Weights of a small mixture-of-experts language model, trained from scratch on English Wikipedia: width 448.
Below are experts of layer 8 (counted from 0) of a mixture-of-experts language model. Rows are named router (the router's row for the expert), gate (a neuron's input weights, with its number), up (a neuron's input weights, with its number) and show model dimensions 56-111. Each number is 128 + 32 x the weight over its row's rms, rounded and kept within 0 to 255. Numbers have three digits each.
After each expert's rows: "mostly gets" lists some tokens that are sent to it at least half of the time. This comes from a sample of Wikipedia text that the model never trained on.

# expert 0
router:077112111180135121160145150070082148106144105091131079137157132086144114122163155095079167108140173141156087071119102104110142113097077155129130127093086119151161129135
gate0:097165100129154086103097141090125145160129157108179135158127137123093130151168153079079065190077098126081174114201080143108129102117196151142132124097090118129176135136
up0:089112188178093189125048166141161070144132189078072157150168111147144203156163035119074092118130123092093224162112096082146131107136122104100094145092159149170053119175
gate1:039115110098145106147098024141100179136113146155134089054171143121093152107069191146138104087073092138076149162159104110116112130132089118092150122084060151133148153080
up1:158118136079118129152128183171159113116161122108093149160139142117187150126195110134143171178161098116146082135127109106101175156134165132130136157143095157121125145083
gate2:100100162124152142167161082119126127124140157127097144122147098055041140092107150164067125150165125143054120164132136143093155106140121166112144120116124142173121165114
up2:139063070134092174149148127148106062200109141094076142143124154039116176140147145093105151126123139130105138128155124133049180137159147157126170134108111144176142149091
gate3:175167146145106091129134115123150149118146158096123177126101118089129158082120141120121080132150117129079135084135130168087126104085167135119101109167101095105119062163
up3:070126139158131136171121094100187085181140126185050124119195113125100152191118099148126196140076132113151056133140126079154134152100050116121171149125081175159105230102
gate4:054132110101147158140181161160093132110114177188152110149075135071092147141111178149157097162162136106121051144115133136085151138164092143119160145084106134127109126094
up4:088138084210069172148155090033104098122062136188134122126116141128113065122132114073114188114161167110150156127150166091096096146149101145167063100126134067114159135119
gate5:145086162158102131068129169068148133094132118137122128126167134114108187114162172130128155161146114157101088057107153133161047149170118109123118106074140158158142112122
up5:095127116155146098194147124150088196085118106084119124162105122159204107179103109148181156089106133137177182176140075143071178171100180090137107151157155115140218148112
gate6:104115114160100134139150175187121146128114184157166124154140093096128095093117139161128093113151116136121156094157106151155077122112109160150092100179124137106106141163
up6:208152137105133119143100116112170108142096133116084176084144165136157160174100215104136122123113148135113139089101112130109195117115095127139149118090129137099108124111
gate7:124118132139091099180176193160131152141144086140097119069126117158107187141090090085120125124100110166126174201173146165094129164099084090119079138115130116119084120202
up7:110144139112158107116155059126127109140144156167166155194059123102137082120120132130137108092136125133190141092169128103112140116155187119115089149112152113068139161188
gate8:103159132135147110166180114131142097166167117150123146120171196126162130138120085095119112100115082121102090084086121105084139101090087105092134090095135088057161105110
up8:087128111179102090151155150130113111117114129115153167077162107139119148099155087067161112135117124156098103114079105156052116061104117144157114088104164120127137058117
gate9:087172120125090149156208164099183130133143109167121111107171109122130106131117108145133111089159138077151088116152114134174134095145126090092151068083087085167127133036
up9:220118129123151080107104090126146179114079167128135138171089129080129183113122165146183135165129129153118181189164149130138099125128127118143094176164170158131104154122
gate10:126080131050131130104176095174102138081123146141080092074090144093112148128110139138068148096139127126158082165183085125165076106095109114107133112086093147072123134161
up10:137123067113136083169150170084149119120136089125125123093149121133185160137185139128178190146141162150188060178125111116081140064168103143097145117185162129124046173104
gate11:131132098144110131117158150100083152107110115142142115115106124119137148075098178157130151113166190136102114106143111177112152079118097121106128130138120093108130143093
up11:099140085130105172211130101066107171096098120068152142186083167146165177117088111093180160139151149177110159133108058164155158117142106116121153123126083109123138087192
gate12:160155038080186102166110125135154133141180119142147117143090116138110180124112096084108133094109118095138143105139148121187190128198110135115135139187163145148157137154
up12:135114083077131115100173133115147202148104120139168130090094143101092155168115119027148107134116108168108153132105149093173082121164091085143172123150114150162122144191
gate13:155117106101168145120161115160190131101082115163106095103129126104164147125108090140140133125170093073114108099058106105099105134106127178072106123132110154106123123124
up13:174090124167110069124108118108126148142082147143101093121128131122141188098114052125084147093090148118149135166078126167132111108159153120142119162190115109103113119186
gate14:149142123125134138109183121133105115099127111106078133152135071086143160119191089112095077103124104158127178120164079088096106063128171158128114140131102113132128097092
up14:183147083100167146052130104126121086066124125139163113101144118132094171122128151103131105144102135109191203169144117105137106174168155127142112167157071141171073140057
gate15:145154113131072132166096143129095120101116133162083159157157161125117111129071138118134172099148122151167130147221161129102099143103174115095196103068137116153114098196
up15:065160126118152130175094062110145143162208159107133106095193062136148111167183171100164121119108129075093104172129140106106157158126092119145125138159146127182111134143
gate16:074118149107137143108177136151158115084192184061146126124077125141124175145185116139181076162159127158122204132105154146140148126085165102120154118133093110098123155167
up16:087139154138111102085112115151156176148074147169104147139128090160104072106143081096149105123085137142169092123104116097134122092140118097135079155200122146108160130072
gate17:156087156166106170132159172082153052151113109205178127148050158156069158098110123154096156093146126105179128103191172128087148108112116186126128101109100183126153098122
up17:070162097119136107130122100168110141126118150065105183163126099099143150127117106158096106095125094193120129122124192105147123132081147150050194150107185121101164120144
mostly gets: " Born", " Died", " Steve", " Nick", " Matt", " Mike"

# expert 8
router:111117106102168138133128109108130172091187130152091168169150150105142141150139143075120172145082143103090110124153118120114124125082114124180132225178174121089050096104
gate0:159142108137125166138157069157122140151179123223103148135086153099158085113130195112136115152136116109097091063122131124163113163117116099139143087129144109140133106088
up0:148108120113122173153122067113103115121154129207116084101168160111222134109087155128113192155118094122143122137081119108127136193153100101154124102117145148096172085114
gate1:155105133150124169105147156163152163124117132118123108132127064074121158189137108050092107088072109088172181122117108097168171179132136124126171129126096134102133105099
up1:113095104143032143143138139119146126165077080130151148130160140114148143122072126155177170098169093114144081088126109149057166107147129134067159084144119096105131157095
gate2:092130088157137140128218148145144109061115117134211054119141082129105131125119006122124093154064147128173081086196157139082108045176051155063128071085133138174164166079
up2:152202149173160147128160102122120145150102105119122101144117148135162095157143131060158149195127150090135089082138104096112146066111117131076153107071155100168126126149
gate3:179180181145194086189171132106168211149136146126173117143145140165136151072133122120173158026099153112114132110127112134175148068113116182079119105150105090125117085146
up3:121100126169171169146148141113133119093099123080161132155113158117138117098093063107162126146169180101166109136129145114117117123137129133116041136140109100082062135119
gate4:137136063131190108086104112149160135138184108122177167094134104193071178022106114101136154157082142141135120111131097124163110070201132132102141156114135155116148099152
up4:144146132169129172133119141095133136093128129050128118111146131106129145169091149115110122110084168108125198081120126143146179134175165110162166098141148135219134148172
gate5:070059115125174094153137081125136097120102144138144124128090052186098166175159164099051166168099137133133114138167107103107139181116101178142164155150155174136098172149
up5:119207145116126173140159139126081142045161108113159108129111139102109137097102159199158136062141188139070139150136120143147197093153193114109104121089079122125202132131
gate6:137067087129131157151138118092169117173105129115204140156108134076132170144091099070169102158194135155128102109126084150074126126129138109147145143209127094093056119144
up6:170118230087147161108130137125113087110122155162122098083135127102157173065095108176106147154121118158132122112102147126121084131122130147092187124099143190159117164126
gate7:147157078083139107108125137117112147150130144156107138087204101062161165115113161096112077081114126173087185142096099180160112155094114141155179120123139108109170072123
up7:120094168131107097146172132183147093156126143124107097131092115128115157163135135140104140144140146131091064068109105103135115163145053122099101122141122159142099146092
gate8:146136138157210150118151128153118119165195159119215110170068107087136198087158077081156124139191068084100081053129137122101156102170173124155125179136146139089132095144
up8:075127120154098166203095106120171138135165089134098150076100090088138087125100090093086121091111167140117128132127181170190059083166086147122059161105121107124131149125
gate9:106114137132137186124203088111111160117151138105091161139085123084122086138129148094155099105104154140117093113174138106120122106094104160121189119112137109160126166113
up9:171089131145166085136065069107120110122146125155088098132218159114060184155117095139152134087109107119121180138121159107143065196113135139119069167155112137123080089088
gate10:076070124095082146123129167115130137092169177091099104096132107100090108155120101158165091118086155114132177119116064131200115080061107134075124128116140154134163100106
up10:106110090136118102064144142180146078091115131104115128128080093109129117152197134164129121125129128097193109136164157089061103088141099137143113124101127128147160205068
gate11:144110128142158101131140166123053135039169105162144169140150038171120144111147110113172165116080115133169128141173192142137106153175132152134101081126132170058126183116
up11:154133128133135117124114201094134139143086143123130088128109151099180186149110162147111140156141115100122210119139128146121128141114133177108113191109131091157145128158
gate12:107145106111113147156108146074108112110155161098136114137164110144048120141148138114136152143134164113132101143164091193141112099184085140152087112165078113133118163140
up12:136141130154139091082129170190127106120122177135147122158174144132155102143157126151114185168087099158182201114129168086147121104053131185091150112144158148135092101080
gate13:147147077114116127156115126145125082100129161103114114081111145132156152149147193133094132172124197142148123173085171150114151105116091225102128165111095174149138099155
up13:165121097187142145115148156147133150202190120138106124218157113069073138140116120100127122087163159120104186117160128129123093135097135129159172107136155139163115133109
gate14:089146140130131157106136091131154147176139116114110146107121137071083142132134121117128112118120105113123180203100116166129141126117092103190136160107102122170141158148
up14:133188171118093115080079120153171127142116123167074135103124158148111110101155146157113188114164086102129131165143117148163147154143223135163134142113149071127172133115
gate15:136135101144149159149105107125147125151165120123111159136162091171026144084097124113121123100068121147110201125060152167132088126105033159102114140146113145085113161133
up15:148134155121134151152122072090131116200115097083087123140131128130129155122076140199134125069115093125135145187089124124073088088081102133096059148141118091135165101127
gate16:185138108081171138151101134140182114078051113173140142135089113118132109083122069172150109150089110127126185167096137149163120102121193148114148129106143137040105093139
up16:124105110110158131169129151165130136116120133078089132139149080076080157113170157125154093153183109122121100121160132087127131109098080078126133114070109119176113131142
gate17:102109132181135068177088180131099126173167177082068169142085115120119154107157138061085172116114099102128188137139195116103139160143156121137120122122189099116118087122
up17:180201096139163093114146086151096128110147121187110133075103149194100153129121103156159119129108085079122105187092145117123060153092147123138120131135114125092141143158
mostly gets: " its", " new", " Its", " this", " Website", "wh"

# expert 12
router:199114146151089163161171176133161101143051086095140145117122117096162097130094073117182132126106085147164134079134143100087150049140165140218145110180183152181154111150
gate0:152114098121090114156145106131107118131091094111047150084087071083103090077131071132122084145133140159176126127162143129149053194132111101163114109158140122121128127115
up0:099081057162144127146108135136089103153153090099101113109100111123153111101108092135098163162102117145186104105088103154077121181095129164122168086124113098132125155071
gate1:152171092124122160190087171132140141117167117112104147137066111133129127102137156176138110155104089152121103114147125166163160074095123107139158146084162118121124119116
up1:172184146156086118118173146112137107167129119125134106123130124163123096059135100146141153112123090098123096111129117092087149113155128121143158120123162104115130134118
gate2:155132155063202045073147124133160065126150163120104076083116118109102130095136129092127169127080077126127135138117152090093093090099036154151189138125102150132092116166
up2:147138103130152165059117135108101151101188145122148093179128117119132105162129106091066139130099089106141136120120157162124138131112153135142154115070121090128145136118
gate3:137138137116128135161139176080133141181081146122132094094143070156153150154133135109110084124141173134086161121170125100133135141057174118141164090105106167164150174137
up3:043115146097110169123141134127152133129143157174157152154168157086102099114125184158070142134143059163178106148118163175103133107168108147093143166083141113141131115137
gate4:146120157114139158132176156101137086093136145114161161139155133194090142128108092185176120152045119138148125169101067070072090158118120118141100122133090124151088187089
up4:105064088162169098060110136062068120098163124168124097128139150086173127068136106119144099120110101176124092110137067106164135122105169123099167106155125107102166198174
gate5:139124147129096182159179163147165137152145133141146132110130102131145168083159166087165115156103106112121175071099134120121118121109141183104152109079122139250150068086
up5:135144119162098175153095166144150136119184112141112173118100070083145163128145127126198163122108146108162147078107160098129129192173106127120136133140127141144151130137
gate6:174086145142160178128097127155141134128100095110094141127163134177135104092072137159091124185078112171124104133164058123132070202103163178123134110180071173142129148163
up6:113168091112131087069124157098170150155125145079138159095145079117082116140150162137111095170163179132117123155148132168160080084157103075110084094173141105131151101219
gate7:113112135102148149066106219170101154143131113143127108149120069086159118131121150150144125115140147072118139113214143101164108174127136097128152091182112110156128162139
up7:170108121108169088136143096062185143108126147107080118134179123079106130112129165113144098098098150115168094086061080166110154138109135184118143073123121114140119110107
gate8:189121157109160168115169098159145104105123075114121103123107166147185086137097121190182115084084087070117182156104181151094111097127110096129239128101111125146106166128
up8:141134138119111149143147106115125113057118123132065136121108128110187103105133115156113186147195085157092064092154131135128166179167144156201190145143147103077139078163
gate9:094161130092077122108165102097047130123106078109160131081104117114130086112128219152101126165123141138125081111153156152170130126174123146066187141139073099109052155143
up9:148164147122062152108098114115138121148105061165150121122118117123136075114123111130102133136131131058062142049137143151151174122111102120136126132087126150119183179078
gate10:140123143128131080130141132181109132080133227135119135074102137101123105071130139180136143105175111153095148205135140135158144061109118097074114095118090124155152153175
up10:140180098127110107185148137204135123138077158104186146149087126170110095171188089166112130180069110171158150157084142127111140059152104159142160136151127105181167144156
gate11:141128086135071163162066212111089067133161155101153132148143146171124110101066070121155122088130134171142097136098168083062106087124056135113106149134149145140062141083
up11:160088072132157100139089104107125125141128141137128174117167133177085140135142089203174124121150064107156109148131131106130107161080120161107120121137125129145083145136
gate12:189122148137129138129109178106134161108117152079134133133208154094080114097162102102139115057073111126185097115115152094128080080145128166130116121168100151150101132131
up12:156154068087140179120165109137125152150143143125141140053062141135110195115169155077141145120120197098099122113134103156130165132105167145165139181131117119158171114131
gate13:126192168122130112121127186140155054142107114169143121097113148127188106103102107126114084118179058155144115107143192193119180165153093121106096129135140106142138168087
up13:133113143123176144122164136094088144124132089212134176133111132112138111148112137176135145161159135177133078116064165127093133187182122162168185131134114148135113147089
gate14:121154104124038118124154139221129098152102127094149100064127177091090110143073123131154123117104158130152109075169108117144139127112071171115103130119133141173081155135
up14:145031125119178155178135088111119162128167096132109140126067128145161092069144144165111128139201102162138144155173169088077148125117106147148143147116125156158135137134
gate15:101096145165166071092085171115123151091198151184135138153098201082100163127100148132121161098093138149148126129190088144099141150114103126102164114158126115128084153115
up15:170094172165106115137165104122184124130100155144090160112196115140150093081077029117140122202130135115089119135151105147175143126125113153081120187161149161117143091143
gate16:100128173107132171177114145149149148134089106168064117128157150055144093156141137148130178091139128138125122164097167168085190162103082088160176127156117113113080102140
up16:092088128109103136139065112078133164081080087166099106174204118141162157096176105070152098132144187179118119133165093144127064118065096131154063088169152095092139084107
gate17:128131118126106195127114179112146112150144177146190122166145084136112127122182102050173085092088083120118122140110112109094150065103071128185097082129105158167126142130
up17:118122116169144068156184124124157141096124178133127124097063126165123156168085158137078165131119148121087070149178127094152178117122142131092115137079129147116132161148
mostly gets: " Pos", " infl", " how", "Bra", " Although", " Bob"

# expert 6
router:071110139141089061143149154130082125119078088045117143176143094143144137141132163116170095155162125126146143149111129109074146132162121134179119096142173129166132131141
gate0:082159089081123067106178142147094144130146129125047142209140129100155081059135161127066128136153083116120126129117088115147111135097083150070155166116126174118075111121
up0:141117127122054184165175120141091080134136129144113134191113142106121124135155113103135051086107086079074131106145156090155165076122140068122109138152118180209130054153
gate1:098083106086131173135119141111136177140158117109129124125191078151141123184082150104131187139136097143135183112141137171109118165188176119149139112157161120099065095098
up1:105177123131078113125124121139061137129148135167187132148145141158077131166117122153094089160118157146111143163109100134175141099116101157155160146156107078084101181103
gate2:121136137105120113118156097141084077182098144141066116134150160067094144125121173102172090102135104179110153081184149150145127131135171175099206153120108132147188122103
up2:128094179137122138077101062054177136078102109153087135111084080103089097148114095073115148110086082080124118082106116165164105111143098141144117165115141125155157138128
gate3:151106167117151125139119076045131104174110112073141057160108156117109164111090128067079159103134075113102171067117124114128157129161168139116135097120105142165114142118
up3:145121143162172116101130154098135153154110185191112114126078142102078139159168130179148113093070176126079157153102117098127145091150118126098152052184136113093117088170
gate4:103100117086144077216171120187173130142081132132113147104097192071108150128149197121107131096176130107148071110152163148098130123084123067171122144091139114119110096129
up4:107172144191147145139205161176108164128148063125098149097138070226165151102117153097181084074124135187134092197085169164166118143106125157148150183122175128121126147189
gate5:128086110114119070196118120094110137102104109144121092162142169105109125162060130133144097147182121111145158173153166110088133102144131070115164095098141225086085112132
up5:102059149122134102146064173148149104167132163141143122133150147046122111162082137121185163160155107162078128111192134120114098163149136098181172098084130157097109130119
gate6:093145142130156142113143135125116178096137137154105140119140067127013134126132082168147085082145145123125107106145158088084114101107129113121111142151136158108053157120
up6:155126066136144102160168098143167159175190104092122163093158112068120152108190157143092106077170116088095161156094155090143219088131136124126108104033148150159174112146
gate7:116135139153160092117162161101111180124171172124111151110060152065143109099091155204145160140104115155126141100108150086132137128198156166086144139199138138122166111129
up7:083155127137155077113117103097093163115147162093104156131122121145127125120076125144126129100130097098114126122136096141097127141133137162098095093147134084185164152087
gate8:111152099073148155107128141142095100112127163102152173104086098104131151127170113159112115134112154147154121088146119139127086139152100147179089126145137161166136132074
up8:134132160128156056141143099148083099076096060085149168137150139106126118139152155189097111107178152139129105091142199134129141086088130156210129167163152149183112195108
gate9:099156094130101154122094152154094120076150142120132062140143154164123166124147118110201151119123087134184199078127095101174101130109139132117143162168115143170100137189
up9:167100140172088072130137153139096144139107126127086075106098127125112141154080095084130145139099162101103096080108098135155124111101102201076148146136115074083158082146
gate10:126111139064161152120155172149106098115140126135136120115208121105079121164173171176105096142145093119105154131153118126073117142139080144174138124151122153106115086109
up10:146168109121078158139142141141168166071103126164142110137146163153122112133152158153140102113193111115113146138146107172144144126116090143129052152110159026137175069075
gate11:108099168133093116141159153191127126087154086116071128114157121072070149075197153067205077087125146099138127079110111131140158131155161166187116089113149142141145111130
up11:101132068154169104179164198069157138117153153160102183107132068098120130143094064166119133123132124092117128135110116144137117109079117121151167085150125117126098120160
gate12:092090177078066143139122150176144067124130159088134139163119082126137149093112140114097114145152096172166115102164108073107174128124108098112151125113141115132133117124
up12:110155111155179186078086082026092159124207152109149140104124101121151153181093146156153108095115103011127156174085140091208073194068196143135109135131086098119180167174
gate13:155103159119137092111130088080176131115099108113110140122096181106066122095117127144130074085096114157090087152155209125099100089164132140101132101177127149149122110117
up13:111167050127116147161113186192060107133183151162114147125110117136205143087162138101114138155139126074139156125128141143163197139116109104111141171098148094128213128147
gate14:117124194126172133141163085145146171097187124192141141125131181127128160113073144148089118106082082103127183117149128154112172128170153160135105056185099169088137173157
up14:113076114118140099103151125103080094099137103142124151159088178114080096141090126107145117112157098158104177103140126100122166179136166146154159121162139168119154086112
gate15:170090137141093114097172106104111097064162121151094115101134117113159125079152104141120136179101108102103056103164106146115079170111099125082094167125087151132107096199
up15:083104118090150142095101199189157157108086144131108104125141153124122108136116160150106154128146124151157141165083165149165078110095139125138160104157133152193158101066
gate16:149116166174118124190177174132120130153160113089080144145159110095162152165164180095180095109135149162098103069089141160179139153133202163130124137146121109168123151122
up16:101186144138133129107138162116118158155087210159100130126105116084146134084095107186152098170126142098098136153106146126153157124154104162084097110156119090098124132161
gate17:127112181142168126139161201078165095108189172137099107174157107136086121119140127101113080096104089111077133148138125167150113070111122080135121152147133117113174086130
up17:114129111130152112149138171129146155103121119117109125174106091105148084167098171083133121124116097124111086080094105145173126082124114120081175104141136086148150103130
mostly gets: " repe", " its", " Phylum", " These", "wh", " Its"

# expert 20
router:151125099177031097162142123088154203141167116094042146225136119114098130132116105128144113117150100084126137137059089152113147183114120128151132113171175064077155084124
gate0:164141155101166143094157145142105147062130142119124126083112080128126112117110213149144158092121147148082127070125143121140104118141107119133180145118113163102152136128
up0:226125167123138109141105170124071085174165124092150114122076093185175086127193111115162138118112136152184051186159137062097145087057117166117144118106134146130128092084
gate1:150179138161132133089120122121127130082151154115162078174128107102110161104149096176164112151149123143075193129125100179135161135068114177121173170126161081157149111047
up1:145075123183108144185099145164130130187097128093105167148139065133155110111098147128119129191063185090168071144097140094138120155178095114103107082146147143162029192160
gate2:144105174162171128116049154156133148182138120154198111137115080109104136086059182087125176044138121075152106080105131135166162132142184139134122109123101172087075107140
up2:092139094143089106151154146125167154149110082107102145137152086121115083105136169111092101148106094080134138088118153200156111137157094124184152079078123113166176123079
gate3:132153141128127091162114128140155133084141120142134138081116132130139088160048106123180106068129119057169170137154142137115111128162178112148157101131137164156140149141
up3:119108100139152164109170173150140134150172158077093150155158153077101114114117126124149130096093163190125093097175100119106181097146119149128118149134131104068101176129
gate4:138169065149086135178178129154159134117117104124111063145111195079136091121117105146092073123125088159107092091180141114144077134096109127132124150146142081123171182115
up4:089071118105161139118138098177153207127127087168095133164121142131173125151154159178097138127148151105114143111151147076107103107135081119132124076155075085143159082173
gate5:113199099133112152142127108165132094074143167123170112125088089105133130116107175190086115144085101062142154126158112117100120144093139135073134177125109089082120077174
up5:206172162108114163140156138069147234122138110167157118090142117106140148116140094129134151087146140169145099100192134105146104097099178135100082153111116185150099210112
gate6:105156148096083165127116205056162088105158168113198132118109136128095108109124100053124119138187028109159141116174112182128174067177143146099102115144088090141089153136
up6:054143155102123142127090119055108123104155101129155118139087168157161155145165123109078128151085099148116144124071177188116172115088086118094172084114145123144178102143
gate7:111107107140106107165111126167089151131090111130163158087094098145161178094130142162103094079115126144137080106093134133050134172147196179114159095135110149100146146168
up7:127132117084129151094192183138096083117173120063160157092137132094149127160166153127134119164161175143123175123132125118105107134138146169140122142201120122144136092116
gate8:142121091100118121057102129091114093142130138144146095102146107138118153134127179120041106203121073064084147148157135117209139190097112149112095119144100120102091149111
up8:134115067080114127081136164104142155143154171119178051134135151148119172082117106102128124088180146110129066134159150143080188132147130085107099122131129101159121140089
gate9:136143146132182126133115109107106090123069135145056125163162158143104141157093154108023123090167166134196103123108108110139125158093083143158140144120156113185119092168
up9:192121051157087143131120180132123095121152138089161149123123103129128193098131073061175091139081110095115158136149084197095149169125167147107074206117163172122167166078
gate10:144155093093131150122129193114165154127155119057116150098137121130144145100165116132147113145158149138173068157091048174139045081133145154090132125136118135158137102148
up10:094095143136117148139137190126159085129196145048133121143127142138128151145164095205178100162142078128110145091078137124146109107201120152098117139210114105058174123111
gate11:097067133137148139185204122164148111156164093118126157157100147120105202116095083147069139107090132070139069069106102104102138149144051144113179117103115165111103119117
up11:185163128152120118082120129145117145124101138098070146153113146102126085181174119101135177106167137136180113127124147150139131081121168123107140110122095136083124122140
gate12:065136118151152094161147107121146186127154132115148146110143173099131100124135144078116156107126123076141089138126117171169119130143063103119149111127082112104135140102
up12:112139129143095146136127096135081129143106100151138133141126205159146107072114074156149177129138111092143121141139130137173115165113115096128160135154084124063067095108
gate13:171163097131144071106128165107160111092151101163155097161122089134113073107077079145145100140154091184089125151085097147093109169196146204176176144136116120080104134082
up13:126118180103174114145100152146121107117122154161139161112112081102094118153170129123149137160062189093099044136112146088058163103095158061105117118107131134144134131163
gate14:056101101089169097084100136159156107145061137120080139114132178107060162120073108171106144128146133089198142158150136180143126175090036182096122111183119145129070097156
up14:137135056126138079116096117131175086085111175101076171111136173124098123095062107096116124135175078138153156153126116154154136115079088132121169102167111135159093148165
gate15:088113153090123160096176127129177130132139132151077176136153168123119158131100186170169114077180154144053124112160123160136097138170100104106159089105101158142122180171
up15:093103142135174186137049149141130120173157118174133092156125073178079188132124100085091228123136149128130110104121185118152133143116145117162141174100141121148124118153
gate16:118122158120151140171175172190150150089124138175100125106168069068116155156134113094145077087125038079125100111082094068128088098097126121061196149125129105197133084166
up16:163147128126087093119167127178127136127099134216141078111114090115103097155211138072122112123158128134172117100099135159108188146172079170127136163120148134061150122113
gate17:139134097138149129113121148182052148119120145124092102139112110181117109118077170101109059126135120156136090107095126181119131073127132090078126141142126178147124140168
up17:069162112159123160122098115094087098148171096100105131082117188129136149070165166137109145151181180110139076122125149106093111055200118102098148116076104152083134135152
mostly gets: " arch", " CH", " emb", " Arch", " ob", " Pap"

# expert 15
router:138193108213096171118152159126084093112176067070121126135140147135157126155104153147157072172155163162157110138119151178148121129185058120168101135161179111192084186183
gate0:115099118112095162073091116180167171103163088121096148171121055133129134114155191100149165112129131178205109163145116113099105111119143055154138134167140130124127116176
up0:122125118127192089123176170127156132166098141137083144138102112060166138123114023122136090145134156065070141114154146119183084081186111114138130155089107070126119126086
gate1:105117158106195158083055173132132103162156163130196094106112148107074176137139206193160129134095115072159119111111159186164117183131115135115116106085120123125103161145
up1:117132147131119146165094124134154102164033154088120081125162129153131123109126116157166097141133111117161160119210156189139166163122104139128137111110164152121132176115
gate2:166135101106146140090114117112086151118178137163045145108133106103069151114141127210160106143083151110081087144094101125145138147106147123117097148190143153149144097088
up2:124159155149148161128150150203123156165205139100107144121108125101105132093114162211076117110145163125143034127085110099161091144126068099112084087179135055150037110109
gate3:132151164141133136166122140160153141121159164091104147150105177094106132083118100109144091109144108169141083116132100123127094128074140189164151174095093160133160109135
up3:154074120074190069089054076060149125100120127157211137095106131116100126162154199102089171100123145103114136106162089165155118162190109085099138097114119144100104117156
gate4:115153103124141134076110117153154165074106158126144126072120112138123099104096123141110067123179110159131131142137165189172113125139119139161120074172135170131101103180
up4:060123126118175148058119115151128140102080123110098121092123132097167127138139087215106050085122105185169140121091142115134143108113146186150135100128133098099072163177
gate5:090126175112177149108151153151136126146081160135123195161174108125113125072110136122230109081108118077092122195185098147150158169074091150133150078094088155078116113146
up5:074153129159174102111137182090199160128124136100125116148096139155142116071141170111187107096164121100087118144138151161159105117045109099158155055113128141115165122167
gate6:156108078075158125076101169108132123109127113133118125098126130171159129129137176121194136144128160172121126075103107174150144105097186167146127138144049103100088146164
up6:124136121121091157119064079127102147126087090124113136086182156134151125138122142138155158135101121162112103087142077136117162141129150125141132107044177145126132143130
gate7:147165154098135137142118084123127105068128093113135119106175168140176163136206104097061078157123158117136133181167118163095122139152110136153085126111070110147113099162
up7:113036145141136101121164135153098146197119182132126183160053093180087111101113109144124171085129100102040130138116144097082150128164162135133143163121160148134181125054
gate8:112087116119193137090082131153159160117094128152136137104169133155160165063144122126147099126134111165126192130108215115164152152206136169143119125118164186108113145094
up8:146182136110106148132163106084075160156145133081185108100138159103100090131092115143161060151167189107179098149164108132167125099114135106130085096105111118124115109106
gate9:136095142153116082092132129133162113075138136088120190083137132127116170089154076178132126126090116117163092096182185069122148110186127169104115141059170058192087154149
up9:155133100076144154118150084142091134157138093212117116132092067137143135098174159123140134166180139123074162146124191145078097091125134124152128116134121153132189169090
gate10:152171177193082177135154150128073116101160149089107127098131187194110101110102179079178088149102146104179096126126150128191197105163114128126138190101122127080109151179
up10:105121136123147089104149153170174152184095095168206086175119118147105107191199166100167084096155179171116134144103168144107112162117151135188113096149120146092111070112
gate11:164141163089164150128197131136082153100153134138054169131124043117105190136164132127125105079098143161056092152133106089108119176146168139110122185083159136117190120138
up11:123125142117232141104090183112142128143112143148107168159044185154116130096154113159147108078101110174126102145168130169106210104155132187132096159106161116149088085116
gate12:094062166095102106102126189081166133127143144150148174158100098169138110125121117132119163125059099127199103171175154139128113168195136109148056113123081153160082158150
up12:131142128117093197142100169092147101099092127143103150142125115127115129110103175178178107163162166138092090158117072088057127090090131175095218123126073109091108137132
gate13:200161169133071130156105119073117131143118149147076178155131198122102124129109135150169058121141148165033154117137080192147102116162187069097146130116129160127071081110
up13:125142088126124100153185206087160083108126181102146142117151111118171154134097129202175133101134130141094082123119196132092168140131116121125122118163171160099166129114
gate14:108152095128120142120137152151152143091108145138083100094087096145153113131083114134077093078097146114145129118120127078139100128070086133104128115138087107134065192135
up14:090059136090141154129108082121140167112139128145127105164139113114159140126125094131131100117120148140072162134130155204163135187133117154087116143106102144087210067087
gate15:131158111150127081131101117133095098091105144089140088057124136147100107138063137116147145134147081123144187146104140162127070162198127151140118105150151152139077130120
up15:145103168147107168089124106133155166092056165150159102098111094113193161145136094099087222159131141109155066140137162114109121130094160145129171157121169166105169134156
gate16:153121114116118151129147072176121138174160192123168125124094147127118160139121169125169087138151121054124078121202147126175116077153072129112120114148110112150142160137
up16:164145099171096168149184113125131114160165159136153128065109141116117142148140150130096122102097179159161087174161127194127164124190149124132097170133149127120138148138
gate17:110137121101117093099148191099141190139130147169109163058154096118129147101149179123168107132118134158077131112135147160121156102115149163176165159129144093071189120120
up17:155102147168134130128145121137171129201133103130134067134189138091168222107105157164084090110159132148191154143138097157112164087150134082124105194119104176106146073079
mostly gets: " MF", " FW", " Although", " how", "After", " where"